config = dict(
    n_experts=12,
    d_expert=384,
    router_score='sigmoid',
    lr_router=0.000442,
    lr=0.00245,
    seq_len=1024,
    dataset='wikipedia_en',
)
Below are experts of layer 6 (counted from 0) of a mixture-of-experts language model. Rows are named router (the router's row for the expert), gate (a neuron's input weights, with its number), up (a neuron's input weights, with its number), down (a neuron's output weights, with its number) and show model dimensions 0-255. Each number is 128 + 24 x the weight over its row's rms, rounded and kept within 0 to 255. Numbers have three digits each.
Before each expert's rows: "comes after" lists some tokens at least twice as common just before its tokens as in all text. This comes from a sample of Wikipedia text that the model never trained on. Tokens count by the router's weight.

# expert 10
comes after: ", ", " | ", " (", " in ", " ", "| "
router:115147138078150109114088147113186159096134137086125116147129129112115099115126118139118147171172133067116101111113130111078151111100124131154116148142150142191140143117125146101138109125129142150149121141131137130120133148122066080102137160143106156115109143099134158101134095098127134117140098115138135085113090134121108096100106094143109108140079108087135140185138116123124127142107165097130153144122081118149087118119152114111064117124144150134136087117150124137103148155107149171168108129134162101123090105072132163083103131167118138131124112129147139120129113101112163158129128157179116133136168108132110177112162108129127122132110166144173116160126114117113125111115155102123145128141144155095117148096157146145121117129170155147112081157141120128099111088135131
gate7:130153152107150130111142113123157151140143156169148179151125100164127131128155115137098106144103130110139140179106115099094125129142133152122116104138137113120130080114141122111118166161146096140129135091117114108140084127094104124096118155141137166142145128119143114086141166147128117100134095135088129120113180156141090133171185178157095099125121132112148157153100138141087129100062091131163098193125132113127132107129164180110120147160131145108105158096151135095091122147126143171200160127113115140167133100108137123114158145121128151126142109096158115117131068158109105161116156095085098136125145124149121129154111135098180130119105150145102122153125132085120122132106134160153092144161125127137108138171131159143113139124111149179146174143132137133083162135150114
up7:109155135135105113137120116136112070139127136158130131126120083125109108130105094178168131104116137128133114152132117110110109140144147113087113174148115129145149117124148062126086108145128127179162157124081099157146156151117122121096096134160173158116132123140129117131145141112120133111150107096143124142112164145118074154133138152106088136126141103094128141103123132091157140127100150115163057184142123126152152127116142142113115113073169133137105122143146113141089183135130100136144161086132152123127083113104161155114172133142155099118164119121132143161139102148159119151156104124127144135160153130117148147141125107133137092149090121139104126116109145099132137108135161133062125143105087120134146116126083097110135117160114118166122102179128107112156140111133138
down7:123132060137101101138135129157160132111145125163117157113130107129103109113107067098111106111147157105143119153121109164118163130112142156111115105145094135127136107132128128130126116155118116108112146135129109159161129115115128148112163142163070113109133160098120098160070115106122129103131142108120128151159138167125124122161145137148137075110113179119109120158131119149148125115086115176100115149103131144165175108140115114117113112078116121132114140103140130145138173076129104076146109109110158124149138162125123153152118149137150110101103148049141124119127116131148140097104082137155217110102139133142142142129148126121143092143158148132143117129109109133166151099108133136120101138134149089105109168089109094092138123138110084114157120136125176135131146123139145
gate8:138100159137113135128130089090161163107104134132164089145101114147113122149138108179170110114123111172131148134101106131114129127111113116110110107173097142145178154104157157099148148140080143140128153071148127161094126160109129113146146104094070098113143136095118154091130112148146102149093138144131103147115164146173129134153145106119102124107119119127203124118132131119120137082101117152143136110122149129154116132125150179104138161151146141136127162134126151127155162120123112122100123152126152222152121096124107114108136099122157174176113113132133114089146122119107144125135181143131103129125119152145119096112117140126144104147120150125127120106119108138121126154115104088157139133146115114184097135094135128171137113141127135142163115166124113124165120133094125
up8:077148125112129141150129146145104103124081141082113117127147146075140120101144126098124124148124156102127156107146140111126138110125122130150124100146100111101096124153156072108129147122176121134134110142151118108187139112129107153133097134108178134107101103155135099179105110111124136101143133100111159145104149117114132152103124167144127140128106143131075139136128108120116145156112075145094142163076133108111133121123168067110102159083131114117150135124124141118109103123123132145134108088112129161114155119175101109128121129144106123139119111145155156065136110115100129109126158133110119128136139113126157099143138137152132164160118132135144092103135110099175113090103133100073108131148127161126152096147130152089120141137114133104118152142149090158094144103176106
down8:140138143114148100085164108126147065092144116105106111096128128121101085098125150139161178148103124100101140121106115126114093126152141083119140146104096131167141118120146089133102126146140128139133102112137153154147166073116115078137065106114145113179160183102162111121180150151127159136093106119141204146150100054134108129075133143121131101139164108128107175159153127089129103146161151146107121152156146128142127137150137136101121131141146162117132123109148108131123129144102149123148156127148126077110170099125133172145124161151108126146154088112150140137105147104110155145110073107131138121125108120100118106086131162113120087152139141158094129116102118139133115141116144128112110143127112196125159141115163136103155160162121133133095107097162105168137167108120113
gate9:157168091134123143116088160094111121185157107126131140115102122118165174125136116154142141153093110137117118168115127127111104108175090128137139098111152120195215143155113148099109154136102139138129117116138115103112139143147140139113119084154177112128102140093117134127116122104107092138112121118164170105132117108146148091176105115119091087125154145139129136137127151111118121109132170150128123142121135161144098170125142152117109123116172181108098145141099154134135158104148102161122155153081111107120180115128143127105153127167136118167109121115120134146114163147159143122115159108137108155080146122137155142137144108138095098115163131167114124103152145089135119115181132134124175142084168088130081126160141119133131123132110151123148092164124098110166130131180146
up9:140167102138142127113136177137118115136147104134134142126096147131171120154144117121172121115112136112119136148103127144117116108131130127154124126107148163156165099142149086135136106130128138102110170160122119170161135155172103136111157134143176107117076146093122085090137112143173140124126125139152124068132111144160161125109108164142095084121181091150129117139097081117153138138090118164101105125124127160119152145083099163085151088150159132126113125161096115083101148150118075112143127122078125138137130152133106142129130127119114139151162184154110116133117146127164127101119128132092130130123115110123189148128128149126145100135144136139149079140124133086132161129151117090095180139141132118130127145110172135157173145122119161161146179141153081073122139133077115
down9:124136116157100101093083154105141146132134136094141109123158155156189142162121137103124136125136154141099095124135112144076147110180168132131171133095147116112114138123158129110104138118088121184115128129108148119090142106099132116115169153150120147081136137122117096133118162089116191150142136106118166131149086166128091096108098152176102104117157137123135074118149125135141120103181077119112127163140138113128109112088133141098126113123145159125160101143160115107103154133120133137129134155121133137125135149134149104096105107118165136136089076163150121088130155132104184145145105180133116173167092110094109147104088107106138115131124111096115094124148023096130110129159117125131157095202107118124101092142137150136081087144147099147112097153149175140161135128108110
gate10:125110107116147128116133117138096166163117091130128190126098145162113161076133107178158168141109172103153113130152114103172125134129114096106147144138115142097156112133151144128089177166181122130106115136141105139154063145112131114146142085111106105124138116115098141087110145125117118122144110119152125113118127070129108134133146174122112174120117133143122132071106109148109142134100151183145126155135116141196148134132099136119123138124143082105126144151126136110120137129117130136147138100135129127161104122140144092148123131150148123138135077094121109137131108130102160132120106154130157093109155124104122124105132124155103160142103118119115152115145137135144107136113113131138153140118132130120084118178130139132141103162130115106121118144133132124131087203114101
up10:115157121124139123102148090149130126102186130168080092100113100088147109100124104120115129110155118126143144130162134105129152135164119117148159143135110097125140148116112130165115151116187107092132101154115116143157100130090139120112179136126153121140157154123168178099116143102134122125132125126143158091101114127154092075087154124167130122126108138081166117073096127123139141133154159155197103105086140151127171117122141130103146122160143132147124108161151100084139128161192113146159147121144123127130096112159158141106154168095162159129135118167114106126113126093111177152137122103145155139104118094121089112092108148158131111139092108120083134146150132116150127121090109141149123149090133125147130123128143127123130126137169118135138147116122134107155171122151104
down10:161159090101139098085131133114128087120118116162167105110112112081069168121106102146194163104163096125113151072113183131126103171099111115105155100128097117123132117129136055173140108104133094105147106115089112126096108127165159176141122077141118109136127110109110148159121137147125122105103095118107197135115154160161131136143161164123157153113111154107124116127173141104129137132128118112116158162174171112117143146127158103172102113118135102101164133139127175141111112128116132118100118143119129111165128126094154128084150129121131158097112104098126156114132128111147112109123169115109188133089143107171098123096141124141130155141114131113160118158077136143091121134139146123137148115134095130163134143099117128117125129086136122120098117125162169137140113129134116
gate11:145153108132102139144086106136174187168139152116102118080109145134125128109100118156098128141108132128128159159140152084137154131111164132119115121153158160171088134096093131129127142140154168167118067111144153162141118171156157129150090103163154134157125154149141140116110114104104127120140166134116069091163144115135096142082124104110115084111111113166162157106135099110130098113112155143147148126140158116163131106149135156121103117120099137114106084129114144129120112171131157111114098127104196114133078114094146109139138108201113113118156103135139140177140127142146121132150170111097154129154169156151195137126091136137102118106137181093105115150164110157101124124126099140085147120140156104102128134106144093161129123159106110150113150130170119109110150128115123
up11:143121138093137146203112107101114085182092141099125149137111161149135086140108131163128158141135062167123143157131132118114127117122117103177144122135100121088119135117125132152119130162126104122163146113148116150168100123127135137135144069142138150082147117153151108112146160117123128136122122116133123103152151135143119119086148141120082147071123137113156089145114132113069131152157104131108120184143092117133117158100142147144086082151106132097094147092138123142137098137126090135154160147183097151146102106121130152122108148110135109138112091115104128108100137181124104132131143138117143127130112128114122114125130140117124163165150106192096107131094122147094105147096170122122136173122127141125170151132164141129105131081119115107152129145142134143129184168122082
down11:114141152168149120160116137133116116128126136127090090123197143126137132140099117119103142142124104159138165138137129158128104139135130164114124103159150111152131116129088108095158124102155155123163163111111122162120085148131156109122139182120114136118113118166100163115156083147160144118067147140123153130122179163106096137194107142118115113112095124155155131106129170138129089162129079125125114142138138176102088137125168150111129147130132081100105130080081151095133139104071120132133109118133128119106109176119174132137105133083109132129150134132067117123097110141163160116110157123113143124127134106072161139114121132158139094100136150113099112139149137117106132131137094183087128148127102135106143143143100136147135101152141125090167175146105150120096167135092143

# expert 9
comes after: "\n", "\n\n", "-", "|", "==", "==="
router:128155118105149131084147136116104134152146125112125135140126109149085104070144121087142149119092138115134161113166132158115148133118133106136130134135112125111134112085128137156101136125137085123144130125137073115066090144129088146126107109122109124125125134130122122130106151097122178160122110120152144124141128146115122160137138137139100118140094064117118097071123127145083111096159123133100141113086094132161166117109156084124145129097145120124109153121101102100121125145093109147127099100162093106129144139125127102137119156103153151158160094156142160115164109110117151117154152109118125084156142168124119080116174131120111083110178144127094185162106138122158143089096119114174162140125111140114111116116125139099124120091134119144147133145111110115159143119118116
gate1:149122124139143132178110110143123174128136128081158139102187147110126129136134105101141143113102118109120121172110153127125172154158164138118142126093138086072110127139120122148129157153150116147091127150153146140094131119133120107104099122137111095121138127134125117137173137118119121129135116156131166070144123159123103149097116114138126130140089095129122115159178132127124128092123174125125133133088137138142105168110121152124150157083114100108156094134129114115059080114100125149147116075098103122124189143101156103119120092136132111127116138126078139146184134178125077124139126111122143117147115090127154112145115101096144155140160184126119144149143166162141169140099142130128099115106134133140150132130150144088117130162137149119151134120108102120144129120123155
up1:119149155132107148167132132134100126156125070111116118143141090143132124114100109115114136123124148149163131163119120122157108111163142096121096135137098173134114131110114099133154154128160106139099115135121137220125117110117092131165153089083065100130105105123121107161146191144175106130133128139131130109143125125115091121149152153153143087127124096123134176093109157141134146140148162147090127159168095137079166135165125124163133078131153134118166121134159165137144101126120106164134099117180133126095066092149097164116156163113092168180102128097147164111081120117099153125124120133163136093130146143112124139101185120134151163160127083112158124124082116125134122121111134151143152106111157158137163124123119117149142116134159147141157131119163133152155147117139123
down1:109132125082121114107131121147173134142108128154142141094111129130124139140106099093150114112142126112107114104139091134105139116151158122190137118146156096178137109146110154089139162136135119121074148152121131116137125160118146092145156127134160097092155125096115118120160119111117157103151116174142122125151088140102096150161171138139121079119185148121105116126161177128154114132155144107138098139137152140091138077131140119129135129120145172135085107132118167178157166161104148103134136127190134129122134109102097154150144106129162125125150100118148132107149102146178118161143150147115071123090120182157131141100126102152116138140119152138124152119145124114148125119121146091080141109100106123122129108128155094098124134104110122139134119109099085132131133173162113
gate2:117166112133136161093115134152125158113108114161148123118122168139155157116122144150154138122117137140100111111110124127129096160085134085090073114112132121110121102107119119170136104132156133107114154141128088134136152147127154139155112111094177119143103166144121146112115103141150113151127103146088088129136120117117127117132111136132139069123123108093125123124078107122136124151148083120159062139099118140153127095124105122172145131121116153136101138109097143098101121111143149127108128139096106092141139132166152079108133141135174112133164132139157153190121083118137121189108127084122139150163131128103126118156096117119164156109124148114143165121166146177158128124113138123081108157119150133119165074150141076110162137103139126144123187099157110146111162163153059
up2:135162171130114135143107156102079135138100134115102112127156158130098125093098147118185173131107124136119123130157126156172137096124115163176147105104110121135094111147164135105085104123149096144143119102106115160158155097147102169129149118131109172153109109095161093076117104127118120115083108097110080136156143135156145134128110142119138138141173131116155130117130112132083143120167128169124149124124136129145086141165143153170126160158121136133109103128124117130095142130131117150121175100152154173111117140139152135136157165125113202114153131156140175156113169145138167123143180118131168122147106110128152155112094143159156073125168168134135140103145140082109108164128171128138112136138155153125140143104106172157145120134127123122111099165142124102125149140144091
down2:161144134161164119122167146121159106084125144105119173120127134144122142133075121082098133134132113116160115087153154127140091142186137096090159126096123079105076099098151148144123075124124126129091130152148133146143138178143116157122141146077106152114153137134140158184119106124121082135127135130138121135115141126120134121119120126139127123137183134160132159135139135136105140143131134135109169122146103095112104153122149133100104066131117119169165111115129087155090160107152103126101150125155132142110148150127140090128122120100143095112132125175112099188098092140144102133107131098102083079119159108099150185120111120157151117149122127137139166133091130097145085157093145132153117116127137112085123148137148146106132156105112101095102121089139139095093135121137105
gate3:128120097168090159110122112104118124127080145098102137162135155106106131148119127134120151104118126119166134125152149153163141127097169132128126132153116172136121124110156166092103132127143090083091112156131147118139101096103129164122139128114131119104103149110125112151123168187143134126111121141089093140137092132109167163166155107138158136123135113113119147138198117163128102137160106165139103142152109109103146105105142074181068137131166066180079142142106132149150118123095120114082106140088099163153102124156136100116122128149127117180143147100159122095106118169105118085084127122130173119129106155072154086117109126126099120138166108132150156141098136074133111151123133126105142126106084143113136140114173152121113150133118134123114087121120131111149128164146110
up3:158156139083137115139083116138115122112131161106190112132159130153140143115164163172138117139155129118142129170092092109135128152132155130124092105130071131100131173137115077144092147138136130163138117108097129129126179116134121115152121090146112121126142159145117112108100115150142140064113129164061166130113128128133187136135144113141114123133126141124101118123120131132143150084092151097126110141139154139164125143139085118102131130137092115132165132141136198167113132137079146123137099140172124133084143076137103150094139132124112132114100164119130167098118147135099146160121118175139117127155141159119134153112171129133074148145115109128121097152155107106110175121159102091115131133132128150117151129089102156114093122110147097144141129094131092106133117089147142
down3:147149109128127132114135091119138120130160125137109101108093121103118160123121122126180155137145113153094149107114142143129127147188164105134113117149165163121144129169138139120106136151120139105158122095122143129143143095134063150113084090125104118102128146146111169086159125106138146130170154126147126113113149133126121118154124157148106123105132120160124148148151104143156147071087107110146122137146121130181155126106140100115123080162111112125171137166125157111131120128195101122101117138124126141126136119123160190115073143096111125098148131144117149137087135168149109145118113133104124137135114134117130136127084145120094141120142095145139117111137104086175150137146124127108128123137143183142129095148124122098081142101147080098128115128105109141118162155111160
gate4:130134118110115165096133131137114110100096122147135151105137133159120198089128121097124126150089131122140135136136116148135161133112121136119103113113125098121120126074114095134128145136174119140086111116102078126141128145153162140136101139105108124113116118136130159128111166127162150051154083128175150126127151147087076132130138141119114178142115160130130145077118143126106157122140153108109121096128094141148130141176144154114081113084143112100100168123091139127142136165093107108092111099119138095089099154186149138123098144109095159167150140084114125129151118123134122126159152151153100089140123108092086119134141139164101103129138138133151165117088111145147148158100124118098135157047101130136115125137109106098145102108171127144112157126147138150135081140114146
up4:168120144146155159133124087158139168113122141178174151143088146121094156100075108135132115136146141104163127095153118085109142130119095126151149139151122153149153129154137137118145144153117119151121163118141126135108123141150086146174118142135094118122090105169163129128094114130143097156105072107110145123164135112115149136125125098141117102126110122101113159174162110092159135140070121149131160156145158139118117143148098120103154117140127111121144116144143151153158086119132135116112095156126159124119137186104076124172121116120155125103103068112146083140127148082140172102119102134095135088095142121066142160129125117181137130123095157108134115107105128141099114136166085097141128102148135171083137132093116165105116138091118109084173119147140180120122123110113144
down4:112135137067165107045145115129131143149134157091145110126120149150177091191139143113159141124103148129107138144131097109108119099198132137114138112116103160137127097144139151119130143160109147115143115092130113175097140127160134128112061123129123168140115125118148123133103108141140112102129104113115110119140098171127111130194116139114125138111154083104093116141126129117098133116113133100156155100123151087118104090127126127134092130148145110105126120163104151139123092146167144110161125127150174110139090130146155145164146132101132142139125177113149131119121107124111196129120158096138106156149140154148120134087127142110113128125084119140110120146127107062158146112163138141148116172135142142126120105168163148120128183132137159150122125115129134099120175138136114
gate5:078090162163107135151131138117150154145161109167147141144128113130126124126141091124163137129118081144138136116140083136130164117107133170118099139105120122102145154117139103111117162150132117117183135152134128137127118070133140135116142075152117111146126142126091148152161113125141132154124120151188180143134124153140056117164108115122139103184144156067166125181137154114141133158123139149134164120098098181103166094135122105119143162134104139151062087145113111094115124100111150104146096113112153167099141088098161133134165123172126103166132127086189132101118152103142139085113149078103165132127117139166118115153108139130091067117097091129142181130115150148115110105169112130123100113117125095165133131130136117083103133134177114143148121118128143159105127085091182
up5:122131148161136135119061124113141142098163136160124139121131139119140147162072128125116078140147083117136156119117112105190134099147162155120112145150156091133106130096159136124145160129118143091145132150149111116147097104167119144129122103153126094161129133174131116151115155122150132142133137152117162118149126121112135173130140118101117117175102110101149121133171117138140074106146117145144113129106129144085126122171115120115165147137153108142094111174142105132085149139074195140127111117136163158103141095080177134142113152164091125125126133153158160143110113107151127148130152102140110143098133146175120112159091136157137092140086127146111138069127150146097136100165153139132106126143114108145133115125116109094138104110214157107114128143154146135122096097104169
down5:101119141122149117132124120103062130128127124099089094142131118160134132148121159151138116165076139098124132144120134131141148136149091154160152116154112127138100117095108099127131146096076152106134158140157145139128117139137144095155114100125113124168119147181092159100141112102111120123129136113160178107158135142124110118126103119130142095093147170127121111146158080123161117120080126121142134150113113084139157094128151161136178091147112139099133169152174136123150173151106173106121135102133134149178116125132102181154122173173132113125079159142108135146099100125126165124131124080092109142142121133146123126128131115094122124148169116137118156099139099124104155131112095132131159134115114137064165141107120141125197111135109112141163137108133096125101099164159154

# expert 1
comes after: "- Comp", "- Tr", "- Pr", "cc", "r", "ond"
router:142132134158135157149126119140150134148104133112119103063131128106106132135138127141135138130142154155123136157126108129142136138126127123119075124147141128112088143140122139183130140148151117118155094127122148133132142093144139115142154111135146099144137104161106137155147135141122145128089125168105102170095182113153135122133139112094098108125065122127136118086124157104114126127111129141139115112129158152131142134134071124123144149139124123076127167134119151143165118104158117117097091143116142120121131133166171099140171109125143102144167141097128053183117088175146096122127117111118149065142098114158121105152119125134122125117168078135107144112138114124135135125125151102145166142134184080149119139117120123097118144117078097131172173137134134133135086172125112
gate0:104141137132134108132122154140125131172139139163143131121106166081113104076166151106117076150130127085142189083095169115130164160129146133151139119116116113124134142132151118075113119122184147123127138095137123089120123128137160104136112126131145106134121111138070078126121110146139175143104144153144147130119142160101095077117121107121139128118154139173122084178115125138116128106119104124136123170148119132089139115129138109080144153146176159128138115120165121137124103132148128170188108135139108129098115144145144094155169119179101162164116110135125120138116131176125087148169152102073159143129118137118137132118162141113098216126117124164139131105117106153120107117113130141160147111138134144102160157121146125191088127103103141133127178104113156137150107092134138
up0:129139109070143156136131147117098098113122124122133155107148143162151121155099098141119158124104138151114130151094087141116139118115101128119112127132148134107140116139120125148128113134078088123150145143136088119111124145162137115114106126139121146146117187165146161122128136130132099157114106112160068123136120142157152163156107144144152086151115117124143153130151129095143122160135179146113140114143156111151163100166130160115150135153096095153104101156112102131153119118096132103116138123129112114135123104129120149096113146103124082094150131149123154136147094079210191086085121149118137125155086131107088119126131092119148092140121145101085120115141180097101129157121116111136139137106100137117131120103147125065132102160175086099128077138121130128094130162128113
down0:109158139108106126177142082123148121128134111164104152132165147150126137147142182132133139135103120135146132117154112118133131133105119135103138125141087122151141151119132099148145101121130102112128095200127108128121148108161089108105156131134143127136107117120117146074136121153143122078144094119091174129099109134122132180141123086142122133148109085084156118135126135133080122118175122165099161118175097142144115090118135127184123110116132091176141113143155160164143093124151140164143111138126115130107094125161110092142085164113116115112137143082114093153123175120115092137102108127129136149131127149135133139115087141097116135111135101133118195156145135109130101096139112117097149107128108064114128148137098180168127092076069129117139117142099118113117139107144081
gate1:106153112162126092151088076075140140102155125137109193166144104148157109101137184141121134106164123150117140130125142124112167141108149107141132091135110145156131154151130112138159091079140180120112139105133079164133120106167125132111119139152157139123165169117124164141168174124137086141136135147168146114154171134140159119147113125152110124127143127147080169117097174122171167122109162104105112060149120148140089071119189107138108177136118095063169103188122123126108154159111162141143095172141132150136130123154104070134128111106152185122110088121117131105123107152095119150130137120136223117106113125134140168099155111101141163176119116103121145146109119156133091147158144113116101140139126127133128187090134121131145168134081133113122122080153110143131121093128072
up1:149113137127094160113160122147127119113074116139151097126129098111076139152113090083145101151131133112138121123125132112148166112143146143135125102114144107073155098140101126155163137117124104143109110137108152124117151093099144148107145183114090135175127115133129127135097110154102164143141142133099148104094133104130147105091182128122144151112110143068167130128153115172088117102139062118112110131154178139099159144123196112133159135126114132125136146082130149136195156141126103125098119093147146150117117145109123130113124120127121103099127176088142134113116134092137104087145130091126112211136119105139121111145126114103111103143148136109162123133136129110118150096168124155140152109144150159092201146130148167129126148154160076132126121149156141122175113140089163
down1:117109171131153139157133131132125097170101176163114119143133087148124121104156111098111120147117138105130148096134154159095161128147095176188117113131095147090165128163144122134120157143178102095144141140117087120131121127152167087112145114151068115096122123132093132159119099132137099142147135152114105143113123157131145156117116163102169124137139179129127151152142136141142141083115153114086100098133152109137148134111127136145105145143128154172144113147142169116129139140096127120113188126089154140117128113117107146138139124105156128141128112123109034094139151155104175120127112134109152086119145127127110143108115126141151130110126169103134131111113149103133082152135161171158165105129094099146100107170151116166160158104121138147120175146149132132087092123131149
gate2:141159131140145166127123127136123159113121132074135129152119133111123138122114145104164124091136090105126088161093104144156134122148160129126126056091138152105133137111174165146095145089072123184116130091180154086137113164113122126136135142119103133152139104134120131110138111127119133129084130135101131076134149140116151161111117138108124134111175132119115192133105105112135108126158117159107132116138143101137120153163134105083127139140119140126122131117126114144157136151157152094164200175139115083140156181137079083139092144125108147190140129145147106100114137145132167117115138147129130136121107157091135091136105082150142170150180129115166128122136104151134143118151176158134113128152140077181127103108104145157142147143127113110156115163117168110131126107031122
up2:133157159162120154196137168124129112101137090089149114103125109106097129128127136099192125154162111147112101157073131089155155123160128145121145107091126090106155108135174127094140146118124116172152130096135092087152102141138143116176144143075099119143129130118103124112105149157100123112117136119116106104139113123136109113132093138135108117122098138111134173132141131047131115098135121110121151084114149139112176118148108089102141142141128132206124097087152155115170114118137129152120090130128127112105106111157105120145135179113091156157152134130114109152112156123177148152122137188087131085126108140124129139132105142153154198150140143107178116104104102173116120124117162128133137119088108149136139113087126111121145107150127155139137096130115135122133182108086100
down2:184099154126117100100122141121140136139177125127145117124114106144152104147149140167105128078155159109188077107121161140166137147123102139151103146140145110116102120124165129131184137180142111120182107100128097174124144131135115142133143170162132101167154133138154121141154152128128132105125152131132127107144118092096120071159139122134104149151101132117154143087179165123123102138126174140124126168114121097157162121153143112180126067135132145117128137105137108115117187133143139144145109114135140134110129116128130128139139115162101147104153115098094121122102140153158087156155109159136132116099116125124184117123114113105119113159062128088106112123141103112100130131127094142146092109125121095111104145120126125127109133155126138102136130141111162155159153190178136
gate3:115120109101118150153153167158131094122119131139121123154145139102122130134119082103172176127148109117136084101126135162131152092116147150154109075107150147147137109114137153109141130111150143119136157123118124105141104122146133122126164143119131135138118102117160161161166110119128166106155097126140101136118150160164113133098136145136144130109145137102129104117094091103108143116149140160122123114140130105135082134149122118159099131133125127177154162124100148107101088124156116156116128124159124146134060187126150102114135112088190147068099066073119089140116097152166155157145137139126111122112125149122160086131154156108104153116145136105144130107090114102104143117117121174142113124140140098123182115126100130053116124152120167111098097129101134179101124143162092
up3:174104130165172139149152107171134154116155134149172079152121100111127148132156172151094066130159135124136119154135085111125102147099150127104098130125091099125132093122162140136155096140145111130103124113140134100143180153108134133116099083128125114116156109120095144159147141102087153107145130113112114170135129110120129140134123110125074110105111113115114135116146157172111129164128112086159183098158150173161097105123132150141136155106151165122152113198111125128119159115094178117144124114065152137095101107126128120125109168123070148154100148157120133134145126131113148134096126141115114144169137090137120134144120149120141137081187103178148139118163100160148153105126126130098127069126160101187106082136126172173148148127163090175125134164134136108151151143088158
down3:110131126159139119114129148130116149110093122161138140080111150126111161158165149123131119151149163075090106132194129126102088081137125116149139109127123144113105141139180139120070090136092149108141151114121145151133133077161117116103110095135169157098104094154102129104131082109132140137127100151108163093087138136103122124148108100145137117097148126142141127108152082114130150089150143176123100128165134099117167131111171106153161114116171158137109107108094128132098108116158133125090138108109151109091142092131164138105098173128142120131124097140117107125187177089117138115133113119108164130144108088105152113114062087080109084162120158115145084171116111101127121150135147147145107096129125150142129173176133129104101099128114143137090130147108148126094120145121150
gate4:127084096124109138162124174152117148115118150105140188116101093110180129148148099114154127153107167144122098134133164159136143139131109147161131140132175118108115118104167143136138127181127079120135117154182158156117152110124093093128131127076133124104141107116080130163128118184083149121117145122149126149153109072124185150114136134124118090129145085153176158153092135136154154152133141110095159161148150117131098080159122150196152133208140132144123099147117146120128126169123148086089131143136140120115167116100104135133117159121089135139100143126150167087143150108145095106103122150139160120129166133092127151182143160127113109090119108110129148167124189110125105160124126186107143094126148170122145111136127162153137109167144147106133105140167117141134121071096108
up4:124134187133140131136167117139128089129150139142134107169135137088109109121105137136115112142156050114143115133154115126139095123139165116107176123152125129147139152119129122125117137123134173070160134120109134124136111128134145167083098154138099160110109129152123155107152139096161099157125108156126148144098160149113069165137137140098129116121087146125094119089160132110114118105142137121149118128125078140128167130124097127131084129121145122075137142110126120150143154109119127142152130144116122116102141106150146133095121094126154127152114102132127091108093134130072184176101143122139118162112107123118109128079122142148154104143138175152113138117131079119142157091114129112136174122076115079124120126157112124143108155119107124143096154132153130124126181164130120
down4:106135088167127114134149125105099171065119121138101156087087145103147122120145088097086151148126133133133127146136134158121136145111131144133157120096121165114110104148106122129111124181142117113123138058115114139112160139129120096105174092104100127173114100171087123133120095143146148111122121129147107110126129117143111145143139156147137082125099133171092130153156115121098175138139113138099090147127143124113118182125128133159105142114139097128114132134166106117136107128144112183131126121107137105130170119163116106090111130127132152141090122134173121140118138103140111128093144156101149081131139144130151077121143131157129139162128086123114094091087123154148113136140091129135130106138130120113115131115127096134112091098116107161134125127146095110090119108111150